Experts of a small language model.
Size: 14 layers, width 128, vocabulary 8192, 10.8M parameters.
Experts: 128 SwiGLU neurons an expert, a softmax router.
Training: 526M tokens, 5703 steps.
Below are experts of layer 3 (counted from 0) of a mixture-of-experts language model. Rows are named router (the router's row for the expert), gate (a neuron's input weights, with its number), up (a neuron's input weights, with its number), down (a neuron's output weights, with its number) and show model dimensions 0-127. Each number is 128 + 32 x the weight over its row's rms, rounded and kept within 0 to 255. Numbers have three digits each.
Before each expert's rows: "mostly gets" lists some tokens that are sent to it at least half of the time; "raises" lists some tokens whose logits its average output raises strongly, later layers aside. This comes from a sample of Wikipedia text that the model never trained on.

# expert 1
mostly gets: " March", " p", " al", " September", " April", " F"
raises: "ed", "e", "-", "ing", "al", "o"
router:130143063158144148114073150143071101108113136145096122139133099162146124153081146068168102152173132113132142213114089127144183124150133126145116129047156093108112121164171134105141072156174147144094140134175157134124124107084139149140135171130140113128173107123136175151104095118155104162175121158150175132137146095135176093147190097126120173152144048093180032098142105178187125115085
gate0:174102123104130141132127151143136113139144157107165141098126163128153126111093144143137106116095124166147108159135077134119150158202112195118018151137154128074125176081130147102147079154137056101127196210160131147116119122139145134085124117141067130164177156102137219137167118148160115114146122161136089103074112096155080124150086149112164173102144092170179112105061155146102124115134
up0:148063062126116152160094148059067130128170133232115148134137115105109142086123059141087141134115092119146147089106080094123137136152157178150170097169108104149120077141135104107165156096134091198105153128105096096094122148120056113148161133175141168154157167144146130115104099155131120151059101128160130119113151180064093096167104094165115118128151154083159121132151171174126143124079
down0:108189083151099096154131158125124111111115156115168158145109091161129158141079137098176131151110100165110173026149130111125141144086145163164106153175168166160137159117073140100103121142170145117129195112104188183167131116149095100180096168100128168163183091157071130110141128146137117179126074145098094140158100103097094149121134210149169120094127132111160148184091113115144141143199
gate1:086100106129093160063162157151120098107094112083130093081186129103107102133137098119155122157145196074195130146096150128160113167123177184134068151089135117143081147126088139102118171152144148141112172183135111151202126173108132138138113085122092115172140104127115184118142143090146146119128157174084148185161177106171125059112167099160110138095077098118117088107141166101212119134115
up1:156128104048140114167119098135139156143058139134126122108146082112130106141170065088120066119113107164090072109131149151174155167152108140127100136116187076178069172188171121131174132112088120165071167170101074173076097169186079127107159130115159122130142163135102085109132100151128124139121109172142130174123167163149092087134129137154158081114158108161129182115103106132058117088123
down1:079157094152074141107153124156090128171112111162159137153105143136144140098133132127110152119028088120125133118146105128081158050112137135130177079117102109115098101091158141142173183117074069177109139138123146160112100182193163209134114137083069114172147107097094176135132124123145100175126156074108159101080163134153076098051147162154126129096103108109102113090163126127123134112082
gate2:097118104116123202152095197153125170110093155132138088121187139173127183128137111040156111164116157102125166171132098174167126143171151136106128144149146182156124123137100129179159124071105170078110118088180180089166214116145172143132109110156114143164139058118138083146129127093134134121132121103111100122149161043159146153082110130121116162131185086162106098162109127133176099119100
up2:114109163174069098118051060081136111124122135143110109076080116130106186124152102101136130124146147119091147118141157090114154151091096123051179128084131051115150230170115116124125122121106187082179110136142137109141096130125089169122129109142107105152155087093113150149120100050162127112181165130113172113112107113139101124095107150169091082111109139096133098177136067104132126123194
down2:168086114090139168158142162136109111218128133136138124198109150147127145161123108131181094102111116070150088158085149098143125114144089187141156170168154205140094113116112145111175147128074122121120108122117187142153087075142178116130175136124057101127118143152144140151163172101139058108153116106123144163151147080168128104075151129167203093133088084119155158123107072201133131112121
gate3:171140135104141102138116098127122157101112151098136109140107135141120164111082156165080109106170108108150169071135093146115113150139151152094126145111089156116144148100134143200108042126083129127141135138145130162156210102154095179113189101137056191143196100094170133125145097183065115115134140141131143159129165112064137160151080165168147176118121114171123083052089117143132199154139
up3:140108145119104120144167112137111113160109149068133112198161130046119103170108157162154165098085150179117105132163114087151205130156173131155092126199141064134112112162099103111113143137140160105083132203139114133161129144121119145048104130137068148117157178166147109158106096082123141192171112131123080122122122158147111169162081114088092151097085131155191166106146101180113166127106
down3:081104131101150059186109071143148135082145160157115122115099146157123162143146173105118146133146114111150102135125124184124144158189067140109121167150119119108134143136159152126149138093075155209110150175154070171135117080133089083099145129129113171126166094158212082160101151102113130084073122150120186177152084119109187163101133100158156106038117105145136100072115168136156127151132
gate4:136196121144159168101133192192085145088129145127202122163155165152193110127084100110092189154134086068078172162150108164058154131142114083125116137116121101116159135164150146135083081157163107160119140090114172129140168121122161157106131144139117155096043182113145106108135105072119163158167146100114152110127117135130150079109120119091125163123107128103124174124125160149101037086088
up4:100134029175163177119124103122117131120134091191115138159068139145138103109143164132152114075094109102204127118126129166156130122117061146085144109119138171141119123109138139115095115169088187117143119085108099112111169101071145141135166124097153104118100077114080083083166129150105084112124094139181099135081133114124108084073127106113116149124085060032091127124151089086110072129095
down4:109137165093138154129152131148106136153143119191172140119183124166062127114129133132046155175077179098167123066130068164171130123148159173090085096176110073132115153125093087151130121159109103061138080108134117076154102184124190097112103152151103139119123177172121198150132102141145139174137124141114215135140113129108148127101132184091070166110136163107117150171106166116141120143108
gate5:140072091056146161141154121149161110119161171179073130127147145126147071199123150085109145105133169078167158128147070138108145170148086127094102156083129072175122161160153178095120136088112089097145120102077090101134132121138084127108105154173139098127112075097154102153169074123145145124247081117158126159184120122096123161117145072088146066132140123132130117140117097149151140144122
up5:119206076077149143165116131171066136195125156126160127143092080118176134142092063127126114137119089094131107108120173169082131101108145023168107149150177096098170100212186106091151111105089164169126126138084109108114152114136099116102134133093115145099095093172128155117097122122139136174090117110133105144165177114100124158140118118137131057152124095113187151142164132087137162081127
down5:160123098130151133111126205115136105132083123148084185135109137104119086177125110054133079057135088128145190102151093143135108184145123116097064130106139059163111157114080163179121110154095095148140043156115093132105062112184160150163146143123186103150149154156148148094150157157122156094154163103071121141099109067128086135135121184187086135112127134116140115147145129179143142117099
gate6:148146148094095136117169157111130083126125151110140150111185131166143099082135139131148107096132088082092096146130167119181123103086158114128074147080156066117156165114150113054118066152129088133096198085133106080088131141144142091152119090124037119214106090069144130099139099056110085129129135129151139158157097063150163112106151094159188123105137114144092089094135129168107120100140
up6:105144150111136146116162084123105091117137134137140148157172169143110130118078036121147145106133181225146126169152097057201145106123126202120165141119134134139143147161168135168121132112113184167071063140141194153077137149129100125153106152154172105098109108177161134101136139068084149185124152125133106112130114163108147094063108128139099166136103132109177105126089130099127191163091
down6:154126040134093165146152106111083116139119164134120080131071105080145143112095146149137136168139097147092138145119136165079159104115152126176119180084116126135109107143111154052137082090138161201128112148126062155176188129143163142147161116101108150103149142173111115150118076157115154181131153154154172125103102152198166140187108091132137169120134076164084151094180086144175065113166
gate7:115163116142151148170101156128091109175091171143103101152126095132123150107110137165111097138150118094120060138133131167189145130143117137148097130111177093178092154091145091173137095144153096150111174098133173123156152119118100164166139119160123120149135124193151159057137072045126133169097092182121145174032154095109188089113136125149074129096170087147152114105064101155132064152103
up7:094172131118159164129165179148158145171152134154130118170141142125183085127102135135095109062106132129139064136119076154161158106115069138183131126103140131157081170106087143108134101151116161152132138138189186192155119093104086050136127133134127118154196126166142170177084108086064108151099099170141140123102149144078157121140130082096133196088157181202156119125110124120097110147082
down7:084114102151179157110152145170097183058139076133144080123090112169177091132147130117107132114138165131124132176112123121156069095091105111167119127139072135163093044192126094160145133161099180247148134088070074144087119120080138148127080119117147104122122134087133082151102146143145141093105122116114167143083120106150126102110139115169094098140116149124111093094148093102146189178138
gate8:103154158147138197100143121124095145106106147107115135158118136180111119123135162167157129095127102126131148121138173112093140121114126136046101098058158079175124192180104188157159055127136159140116102132080102138136101135091151135194136126191123172138148107112188113137131153179197141138122073129097152061113170187156169125145113068102101086099133076130154123084086144102167128105085
up8:134143146173062073131133102105131149119131099170131120096167099096123138101099108128078111149136074121065092167116167124116129169104077161150097137176093168164129083117111121137137160123156125200151134123093121124066112116124089131083142097113102139161125105150063109082156095081126205099158109094150084214089098115133089129067173164119076110091077158102106104181133152094128111172108
down8:157090085148099164116118180123126108156122153103115129121106132089166145151110120127098094182131141137161121112150088150115154093122204139189207139138119163089168121129190119086136177123116105201129100071131193086077160114121120137123107134106086094183138132131149115139144114114129060118108187152065172190140101094088076125195121150133163163117163116169125141195133165184134141113141
gate9:131193117150144142152134129124118112112098117127151108131221144111122155179094147116100093118097116086041120146106122166132185138064145132122117116115098116106141139164114116128095066124157173160099127130120164216097170149121125174091174106109135102174135151103164094131172184116131193170163126163145116131082135120166166117136078134116121178100112061138122096081105094119125060120047
up9:121084105072158116121156129092102175126128160142137143189124118153093061098144087162129147108195168126125189069148109114132119114099093047126164116129129112150113101069086155129110175091152160149170175156112052152111101177110090130142142137158117107075149127090141104179193094191158125169108052122093172107164114161130134154141175127086144152134134155132127124131137096143091126124194
down9:164122140145154140124141148173120119146111116113158118158126152095144094095131103145099137159233147107141079135178117112146100166101221109118149147175108165147135096135092149083114129136100149082144098112120127114098063103141156121187113150118124219182136048097127128115118117109130067138145103106108155127092166091060113133147167121141151132184122133095212071175145099168141077127148
gate10:139101130100117128085163136114147164164144101098128067127142139117133097145108207116124087133118109144137163154107073107102146129144148162159130160082132116115159196145155114118160128156199119131087181120140120066220117077178144166050166185116119097162158088109165109161130127088079145090129141121057151166086109160171169135166174070136112181133116150171131100159150102103142141143113
up10:089130090133117080147121194198140091091145102132139095149169113132117123141116111138108139117092174117171103151099144127199088124128160129134103139171123150180099114144123161159114113149137139101170133083106141143036034103110116138174192194193118156123130112127129094124152076117101086199056115162119103136092114122115146205168116146091099115141091121188145122138112098105126103174135
down10:113131129150108123181157115099132183125143164212123142137125083110064102103158166131078070124162106145106132156164150138123157124162115117124133169130149156110176112117112147105090120123063107192118166109130111098146201105123136107127081044132095139161103174141093123138127066129136132169174145103158141117096110147072169056119129080135129130153121102144220142080184098109081152070125

# expert 10
mostly gets: " is", " was", " are", " also", " has", " were"
raises: " a", " in", " the"
router:180121144128119160073124131130172076148142122115095129090176180144114144119107142159072100181086117137117163110163086158195152103133118111210150105191167132124192135149136121159118131085097133134141139082081125125100192146109129053133080054124072101136165151177119118091171137149160130113113121118091154133178150194152158098150110045131134075115140119106113149154110092106168110115115
gate0:155144100115118132115094111110176123114126138180120101087109129135129154104138099157145110095125064172119111104155127096111159116099131095126100178115189180094146137109149035130106159080066176089149103167136109123104156078148092118131155145167105172153123131107076059170171138164069206131144090116129123103139137106182139085084087143132042104129169088158127136134157117090179164139084
up0:063075142122149180178139179091053113159144094174129148108109130127133106178152096174107161172113189093106118085059092145132099151135137126119091082149091141160123143118091170158168132138120135157122153081100058160117146173130119144146164122118136094160127107174109126147115123085125170188054126118116159169089119139112114135161161171087098137163066058132159172092124100167102151129160
down0:085127136169145090100112157103102169113083107109152145076061099099190158132114113094207154168136115133143067129122124175137118191134119218085166127105103147092171118113092069124140092120183111153159173127072128074146140106132180203124107114114161128175127129128089165133134111056104126145089130151124166102071143151121116134074151162099144090162090150144087097130085122118147125145138
gate1:114152137126109104074171136143105094147095121189142151096172125111151159138162125111139127166168131091166176135116107132131143135171178127164165160158105153099031107126102125119103135083151120163138101027140112131126154131015056148139126109100156105120084130115164086149153140142121166129151136135115157136136114144080071090108121100156116111120133107064082198152071160123198144141129
up1:138099124116160121158156096090103165123148118127113100190052124131140127137063157196180121143140204161150066117135137077088092167113149157109145107137097106104110054136114142115117133161124187143109171141084104097169105086136200073111103140146114105126142188159109151179095142136235124119129155144101122113159121101090134163089104092145140099156136149164167158141139116056149138125156
down1:120079143206170069089107164127106119140117164129153136143124174138170122152083088099120084125155170083131184112115143194172155157108119175173089081114163148068127160114121097117113153164129150192100061125195104077122123141180084177126137088109088091121104142179076125093130114138095134142105085149127147146104093132182143129138089111035092088123122134103149116093155121134115140127158
gate2:179134088106113140101148159111159075122147147107112115117138124126139052069123147136088111133188071149167083096133174210143136102131140154106155102168092199149108109125116160087167130068069100162115109068111130085111137155165137134128076099156130167193146183061144164138171116146173144122118136141148121136138074149163112125163097114100163084107158135130172133121092116190193120095129
up2:144112110135151134095171100145124154223158139065121113088141139133181166132121059129078128185143101086137137156155055105162130117151166066211162155156109138114152132133113137092155111155146208115050148131118185165132151138144129120131156090132121116126144082108113165156129137138127107132120097106106101101120169164110056116195123135167115135154151110117111156153152136078072110195174
down2:072112170127121119153110160140128141085046128121135184119081194089050141143110173093127163126097129139083096156098170054145162184140070074119126139131129107179115084104102127080104103119147110058132100118159127166081129126155070105054092140117143111152120139165169105152149113117169144155086135087105149125139051140097153104113115117167179115115132139112142130123154139184177134120165
gate3:080178147109192110114149088157090129111165104089169112157150195165066160143135184151072087104143187180120160138110127133145171158135086097154117108130126109138130127097140083091124146109144194180137155140137070121136069135121105083102140114161096123125161105095142083164092116130171130058096112158077095102170115163049169164162135124163138115128117083163147150112125115152050136129115
up3:179149129091188155116099137193117119125108108125134117106140101122121144099100136133176105151129068091131109145088068124112145170116091121154144031116115109170148094062130151083127119113136089197163132155103126069121142154101116157115118113129150094149168144096147174170176043123129116129100138173128141131127119113173160089076111135191148081123056206151153106112129063153155097115096
down3:155129145131128125092152066141190131109156094105119115109081096111179123111111132130122140105198168114064085152134134142084116175147151139076112162080143098140126033171149128120136097128061108142107111185137127170198160091098147101119119130116062158069145139126113092145095134108116177149093125186152120147141073155168148170094108070103103110153161103173112112151065154141128079084140
gate4:119170178127152150064117119126048088168101149176095083180082156129108159107154079169109090162179134132128080104123105157116133129144154161140152130149148149061113095121147150094199141172160123154142173103073163158175160145154113130145155102091112094201136111124145090137130128166145136082183068085096149131138142123110160100160129031131108142098112132175144130105153091153173150160116
up4:158173109112071064118111144143141102092159142172134187153129124124159096160156092101133169143109098116096147150163102113083131138103160130105154154115091158127076177087164139154128113112162100086175143106124146124123073120140124116113133133113167118071176153177133126199093150105102090126108150150216174053137136085093161113080169152211159174139114209114144103138138115154079144143159
down4:138097115062148177147186075121076148114191131140104111177068195136136129133162142159211143133131095106158119143169068105051154112151111196147165143175134129141075065087153156124165106118116149163110147131131098159130174179153127148145163084152131106113181064094142083105133106155156125164183126097142148094152144119101120124118146095115106108105092131118137121064154090134147123073124
gate5:095148131145146167107150121175095147180151151142125151140152166099141090070082130170167130121092101162120200116118107160162157164139099177088121135112098100182100115122157145151138085093120101142135109115026075081122207161141117106124149109130156157110168058193152163150096083116109079120118146179076111144111164170158114105110121135097101111100163084147141083102132054146162109110147
up5:088114057084159052107126151146133091214114124174082126140132110123163171069114152140109128111079088112117156121109126174055074141117096148188123148096155145118175144137130104113126137084089132120098118129097129085113172160089135128199151077110172093090108138129118064171183136055127074128123136103117123128138103202117155125173135112134133165148143104180132134114081079129149118162132
down5:101110119131099132149114098171162138130075156145131152118121084167145066097109098129105113105144145103186122075115062174136052085113138191129133133138102132154103074091165155067140076131162174099110054167115090149151117102066134141180141119095163119079184102153141102161113144086146121101094179101147146083147156122099116147116105171073096132128130099164158133130151102169088047098136
gate6:176168134142183178125165132157163111108095130118103097131169115079140166123177202161089078153166157130160089130101073169114163151130099127104093115061147124158138109149102102160128114118131156117210097083110136122135122079177138127145103101164104051182133176145101089103126109157112138090123121098121097101100133228160111180148183101099174117104135097152151142092152120098134080110107
up6:181158120136119154104167142179063068098080145154176178094142153174127168113128122152047124157128182111151157192149102152168139127103115098110150174078101192109115122148113124179152163150162125074169122127148145131101124126104080158115200131158159119088103173128144178146125104155110143127146153128159170168085065193176142101183147110172150175133130146138117146115151182166140126130122
down6:150097155165124140136145136035095130126070102125103144146082107102136091137150092101132104130114142151134141124167198074079114193192179135118131122120185095113119155136141086088133103159088130094109132165160104165170144135175097144132127149127154149110104110120167202094118102058113167150101171159143141138152085101077104119058112124132096157128181144094030117121098118128146142184164
gate7:080109107136122128120118128072175129094113127084106110097138139190139140212114116133094142171122146154103109091129132116182128093134141130157113176120149141118150150097094185148108097095115157162141114119098155149140144186095163142110067124063128165177166161131126111133113193138077060113097164097129099172103141174171141084164183069067046156089066162135080121132153117125144149106143
up7:083104107080136160123135125109098119131122121096101110084149107032148119133103116175155129160095149128165152177157100121138102104122158118100032119141095134168190097150129125117080103108139193098121153049115149099138207113083121128112122103113140107154144190115149118092155127129142113089064063131189127126122131161121065149186087165167116096155101153101165126142111125136140185151072
down7:098094116156159176125134131192135133115108104109112160103131153151147070127134151147109119191162221144117126140162066088158146195131133144122148127124151044141139119135182152115168106115115227132157110127099085147112151179162188165142137136103108094123093147156132132073194147156162159108183107100102075125173153127115107137157119107139109137144105169080107124055156160150143102134183
gate8:169094117099157164109146104170145094178092125133174165086111155132166147206176124134142118146121113087126184110131079173135154157127078093108165142161141120135217147180120114133147131155112147108145146109117132093164165167158138111143161068093085165146113132158203107061103132123133162153157078095067172104111156143146128146113114100164142103106145075125111121157077184106111181050155
up8:163116209109103161102063150076108119122103108113116150131139139181072164132119128166127149120126124204165123138136119112147172113159123135112163099106121147077077122137153141091108129130152169091111137145116132226168124075166132208103146154184174151187161114108134126118130127150088129145091088158149081080178122114046098136173079180142124138115146189155117147160163083124126152139114
down8:115171122089179094196069132136157091182112149150059082089138071106119097082081163130122177157187138061134093130134171164167148118081135155135144110167180105151113180122144083112160129105158138104145131171102121084137116156066113127133141134090103107096064128191141109071166194133182084107155124113140163106148131157172137105141152119110095144181117110122128142104155158147138072119144
gate9:130073127042160093137106123096136117162121114089150109152172135122203056160167119111144169183172131126135151093138163109182147124140146108187126141141117132112182152162125151158069080075091141152099114135187164067133131123102113140098159128126092072126097107134196149159122105114137102177138125137070110151067088128150151112163136146087078158099217119146125166156140167095119121146132
up9:179137123192120147145140137085133100124128093134088146128131132145100146133100110149049126126153130075125139117061113144171145125173077185087156116185151151153074147088124089151137118122160111074104142152152096163143082146137116159142094087168163104139141114141084086082113119104059059125117131170176108143090194098102127182136076131191158108141048189146119123185136139110137134165114
down9:152102179164116146142128110161151159152112137173126170129128074153100190131103166126161129122132136129159150127157137118162142170123097079104114117148089255118112094110151132133112129145183116148149164116080129164121138176096176115169120090139113167162128121107085129109152120127106131165134157058128161101141187127191017170142099175136142177129086186172115107101136104078110105137154
gate10:128122138119147124053134105154171134149133107124130115137168159124160131148164147131094158089167121137101148111132097196167141113071129185130145170139189081077132184052121155131119111129146133152162115086105120117103153144148120148143208126194116142131117125144140170119114214154102110140093145101116170180143080139069131070093178129120158172141149143075205082130103112127129061141181
up10:137115128158084175207179140142108117105129127138118137152099091108107164146132141109145146175134136073081081113135154134111117091144138110102163145079122173195153155175078145128110116161144164086172068165143160163099153102123128207102126128129118129118157169077123104186145125111112183074115160074204134053165166165184142113108145147136168118116150174154140126148129102056103079121135
down10:140115122157100129137178162094133179178151164104102121088145088166145115089116126151090112086103129111161126184160171068081155144157193116092207140127127163167139165161115133119165094126107149031105115187157153105143151089140154068171066109131141150103147137126101098101151118184182112105144096099160094130067133181166111150158055120129104134150154115152115166155131113116139187133123

# expert 8
mostly gets: "In", " In", " up", " under", " On", " during"
raises: "-", ",", " to", ".", " and", " in"
router:168128142157098156143070070180142175135077137091173121157091119140138122106101107101151090132120094148115134159091118146108088123118107086176131133142114098107055152168114138113110071121127122147123166126105165135092169146127096076059093178129135081089082097078154074152077136142118118113118082062148135174112159176124095141098116128092096171169093171141150173085158178158146127164208
gate0:150146135109171151141075147129109183151068150135118092173117167116202069166159088133102119116127158095121142117150127167108097139135133120118106095112119171131106154149115104128084071144130127160124083126112113203088136117105142071040157115161135117101149131077181117131076065169144079120101062100151128146079099127159168141094180149160139173162140127131166125085097184094162075081137
up0:146181103110142174098198092152095170160105113105065092161163150152137088129123174165139154115158109141145143129137173088138064143177111110165108118114164142111196120096113172153107123159158168105175110153100147172098060120079176170136124152092166133168166130080170170136122105119125120084105150115102135111103053116172195116068182086153122136161132132128152158174107169150115092105103
down0:139099157139112140116113067132103192192107111071088113147160154157148110179170135111121145118146129066165171098113117125118046170128106141127100114101123107135145110132104174104082114144103182172138129207135139098117088093126142173102119126072171160138173138145161129142099115094167120119122120083128109071154093089116164175085230113133143108170150074151143100118124132157171093052142
gate1:119115138086131089078139094167222159092109059094073163084139121158121107158097102109191100147145127115110087163136139149131106168153209131171163123173158142110089130167088174134091141128117118181146149116161145108160112149161088164141150138121121112113090117131217109131092097115087142171166100134152119140114131115149116118112089102112073175163090084155158125111156116025153138102105
up1:182118134141130115142106134145146078134161113108153156102160140139165177147155111177110183129175185129130186121070124094100125099120127148073125103176176147137124137133125137192186162183130146088048112127139151120161056070169111127165115158151133146186070162136066152096149146072166115118136137079111152158131123122102114084156160093080146188107138117132088188078144153106093111104122
down1:124137194167184157156140166083099179175109082126179111121120067123184139079107127130138109152134140183126161084068155159123121127148106148151142132170144177107137074136100133125187040120125112100152136089154142116146129160130145128092084155128131168113186162128107150116144139141121102180204162134175086123101135061114099115132184165119138116138160105082150187098147149190070135148148
gate2:064204125145066170129101107120137139145082116149154169101092107186117111076166129120133149152146119100178162135118115141086155151127173157167122180141139100107139128155145078075115143162145115142125056104101134165129181140074093091057145104075122123147071044124108127175129090145107130126164144135151103134142185182115089098095125133168106156153170142120177129177148185101143133167169
up2:073149118180121099135147099193143075111089103098120163138103194124091107081092086122172079183131134122120129133132134149137146112124107089121159117085152153090154137141129086102126120122149137149139086071175090131136117101090122120158126146067171128088137133104106131110121100164141170183169070079178100114195149095098101058181133097127109143212150118136149074170130177147131199146160
down2:141109157089146174069114100108134150182120108070220147107121113142113160251169100089093109102135146090121083154069114090148117120115172157140122173143121117099108127095136144160117146165142139160145133138128165170150154097110102118228154116149122153140086149100099132155116091145173126100110105110145152143112167054068194115155150168116127107114147146085163118145111112149182126092135
gate3:115070153078145125134114084183142149096137152143186139100084109165173088118157097128140079140157092136108060149163144111098130159140190094149143123116135092114108126119170177135158097083096122189130135059159135091158147139141158199154101173157131062108131112165201092143145098145134097170117159121144102191098172197165085111087170150081116107167148117118080113152122139135168146131136
up3:120107206107146125119182125104119121109122180192099120162078102090146173114085087082147088180147135108127125061131114146076091157135162156164140079102072080114076128107118153127098151112135157191119192109124109067164122084158131111062167184189085154083137136132128130123112146147113094130081126110125096152087184107110113140143106113096148141186171111128089148145132179092103090126150
down3:114110236116151103133162129167169165154152119150131078158121092141150117146148081126150101127122134132023108103099162124094152120131134135149131076075104122106103135168199167160144151131193182165133120173157125173161202131136131121131103115163151122111078137077162128157115084140181126114069107110141152110098141165127108173117076176097154094127104118080115094096110129112137092172068
gate4:152168131106165205082102147078080130093153104100112083148066190113077111098064065188167125155150153143122128119105139181151151099126101080100106180101129134102032163135144150143128099120129121188123140124068124111132150146118180064071100107140119182109131138108115098166089111161108078151088067115129120170122132157131102119176130122105106155096104140124144111139131160168167163145141
up4:123112125109097091138158096176154141101115073137175143084173080130143128097144156052101154133116114072112168148170085148129113146112132156105104084138137113151167143182174159104125158097091155146099141156188162107173138123159083157141118131131115107163133137132148186108144054146192114136175147137089146091201046095116158091136115132139096187150117161088114166086074132108071116186123
down4:152096156143139138107153085147186139102128096112078141187154089087168170153100089148122154162093127082127103173153168201150192136112134141150108132139157077180195138123091143059126099117167209119142164138126191160077114118113087113114103101107128114173138079147142124155150089152123146081151142129056105158108137133180102112106097123129200157135158118104072143143161133147107153076156
gate5:112101127108108112114076090133126120154095180143153073128091093115110126148042078117117129143202163110140125106125127088119119175140180115116092134120158175132209161099139076082107111106141117164118106092085155102149137142097126099042076146107190093129148139121094165175099098121113127160117134078141127128149185181164094137066074097126132100126178160127152149102150152181145169129185
up5:150094126119085106174139115083051183146120125099102111089082180103130102073207137102123158161128077144171158111056118118154122098152131109157131169150091157122070148118129142109147087103124155185180159156151140155103175128109098123147144151132210113111138137112113160089171149142116148113138171120134011160111148159113061157137128116113141183145197110129100154095137137155128111109122
down5:086095153189085151114168141230104119142084151089137140162121086148186092139160104135154129089178138152139127070131096102123178066126136138152063143158104161183141158119170156191141152085141158163130156085141184111129165135144065077100119164141128095117113129138136172190135100121157124145121082178158110156167124149123129129139100119071158110184103141166141158137120074084144171125119
gate6:133201130127120166114152153091107124112139105071190120150076123120090120071086179142112077139143129126058127098163067102095184155138114137144194155082078112074105135162105171112159085131136131211154108105125181082181144117171122123126128150058121145150087101070145146123069130156160125158166113081137096128101142190114137124133146113113167125108112183144129127118098114092110142132187
up6:147138153148133185122066131045078087118142159130162093198113101147109124131152150119180134092133140145069140121101131112122132161138114110105149122142128112134169109070083110132172129165143135100129161135206163105142164178113148133096135134118153125209145122171158112056103103123187173165137149178084149137167151170134117112143051142138065072180124061106156102141105092103150113138160
down6:210118074076116112159092157119158184131108099124107185154101091094085169111152153113129090121163155127111143141128159192172127106064093098143143095143113146079126187147088156122073160130107162190154185193166165138129141103121175156125106146136106095102113173117164156160110133125108146092084201058144121119126132137118136118140199094169163161079122109153115144094104151144084110114108
gate7:131115126176095126137099135119134166091130074084165098139111119189143186157143139103174146104177144126165100139113108211088120182051114101202108182068161132115131069144137133095117112103075095148159120135061198137088094117092120103117126125119161109143110107110137068129128160108065108143161118111102112150125067171126112172155134122087193089143126096133163151120149175154086127103108
up7:076123139112148193130133104178134094144122231112071044184108120153128148083147151131166101132147171089138144142153178126125190089163157101165098123108174159149134163099094060071123132111121136157104203109125148172143121083147057122151127199066082132081135136145130143114163153167093086132118158115122136167141168163105133110155165142133156123088140147117103121122130127161106126100159
down7:163148090147131153137156087121124084097133130081140130128106113165180103187080171156108124138126109140132134127104094115092150109156114132121125176102188144075159131085125086139164102096171090081107147163179156158141121143187089171096091128165119097115151082136133098131147196213163087136085114129136182123167186093169119155180102128098084160064123099103069091119115091169167084114139
gate8:093121173115140118134080150145200170162117132136135126153052118193111151082090195155132130161091121101155139152139059163120149160102112124144085131096166143113122174140148124126164101056141057173120115083087148141140091167131095086106138150163204075117057065172076119163147113174135161115102102124109158164177139151073078106098164133124125124126142128175133126163136119124120143144136
up8:125111164153169148148143090195114099163084087113077097121129146168184111122109155115119088109096128101069087219107128161106135124112094152159129133111194127094132134130083052089142136133149141152113199169100159140119131191119120153134154116149103138133063136082190147124131149097170087136144180104115124101092123081129154088132077145116173163112128053154154115060140165093127147168112
down8:109138118156140137156110138126109204148143151129143126158107136175075136132156149136116146144098129144095138175185087117124128172063122142134167149151118172150069119134163141161201076099095114093112190111175134161163145103083115078098183104123103134217077121128156142130155133130091173142120128135077137169178135155048107119132172136114113149112142170170087048141179099160178161145139
gate9:123111101099061127163142144177147111157152195067070119089102151122058104140076093083157161108107080084165109146076142148130130121146144077153118150088124089158097145150131137079088093136124121193122194103066094120150126099120126164154091137179153072116075088109094095140131146108130161114140108159124060133116175179135077138135186118130172111116100116130152126192159154141089159133150
up9:113083100088113129119164176103155141141195127076122078101134076126142074120169109190155208156123146059044151129153093084117129170069187108119137121117125147119110129171106173116130103158162163145140130054096096170116145176072125135115075142130161142110099169116087157128144138142154140089140107088146101162145097150082102112091145150152121118093142107061115134122145143160113154098197
down9:162152199143106147070110142110199092141149194149079167083094119133104096161079151069165109123125083121137168133152144066125125094165198040095116123160164132161110158140082121132143136122136093055164081134084144177078110126172081120085150107112167123113100119123139136078145142153106095079109118123113088133104182160124157106108113150149104152106131107094086168115140077141158136149163
gate10:207135167185115173101102088127121132172108115169117121111122161156139150127119190111115123115185186126116155138130155101090109134071137098125134136154133172090071119052110112159118118085097101169137092060120134121105116104136132072103130117093106096157100108078178122127129085127108077087113129079188102132080143151076186157128106078141151142196124127125140081121143092207135100105184
up10:147094130094140102144155124121163144139097108102157159116111125134113080193101131156137101112117109102140126117123120161132196111145144038206143124125184160174159145136122107082138171115145164076127120193232184117162145152205145148158130129182144142145161085156097096083132192129162130162107130132134131156128167098171161146142110170144089076134110097122199129112151123111057115135136
down10:138127127119149139106177134126150124132167165150125178134105117160106163178126115131136177160096079081134130155139146114082134123178101075142132091104164120174121118113150142124097141138093098143104162121095147149100067196193103165121108102176145206166138117189116132110169140127149134148079105135074168101142117179189121146189146142172112124085190130114058225135109125059086132118126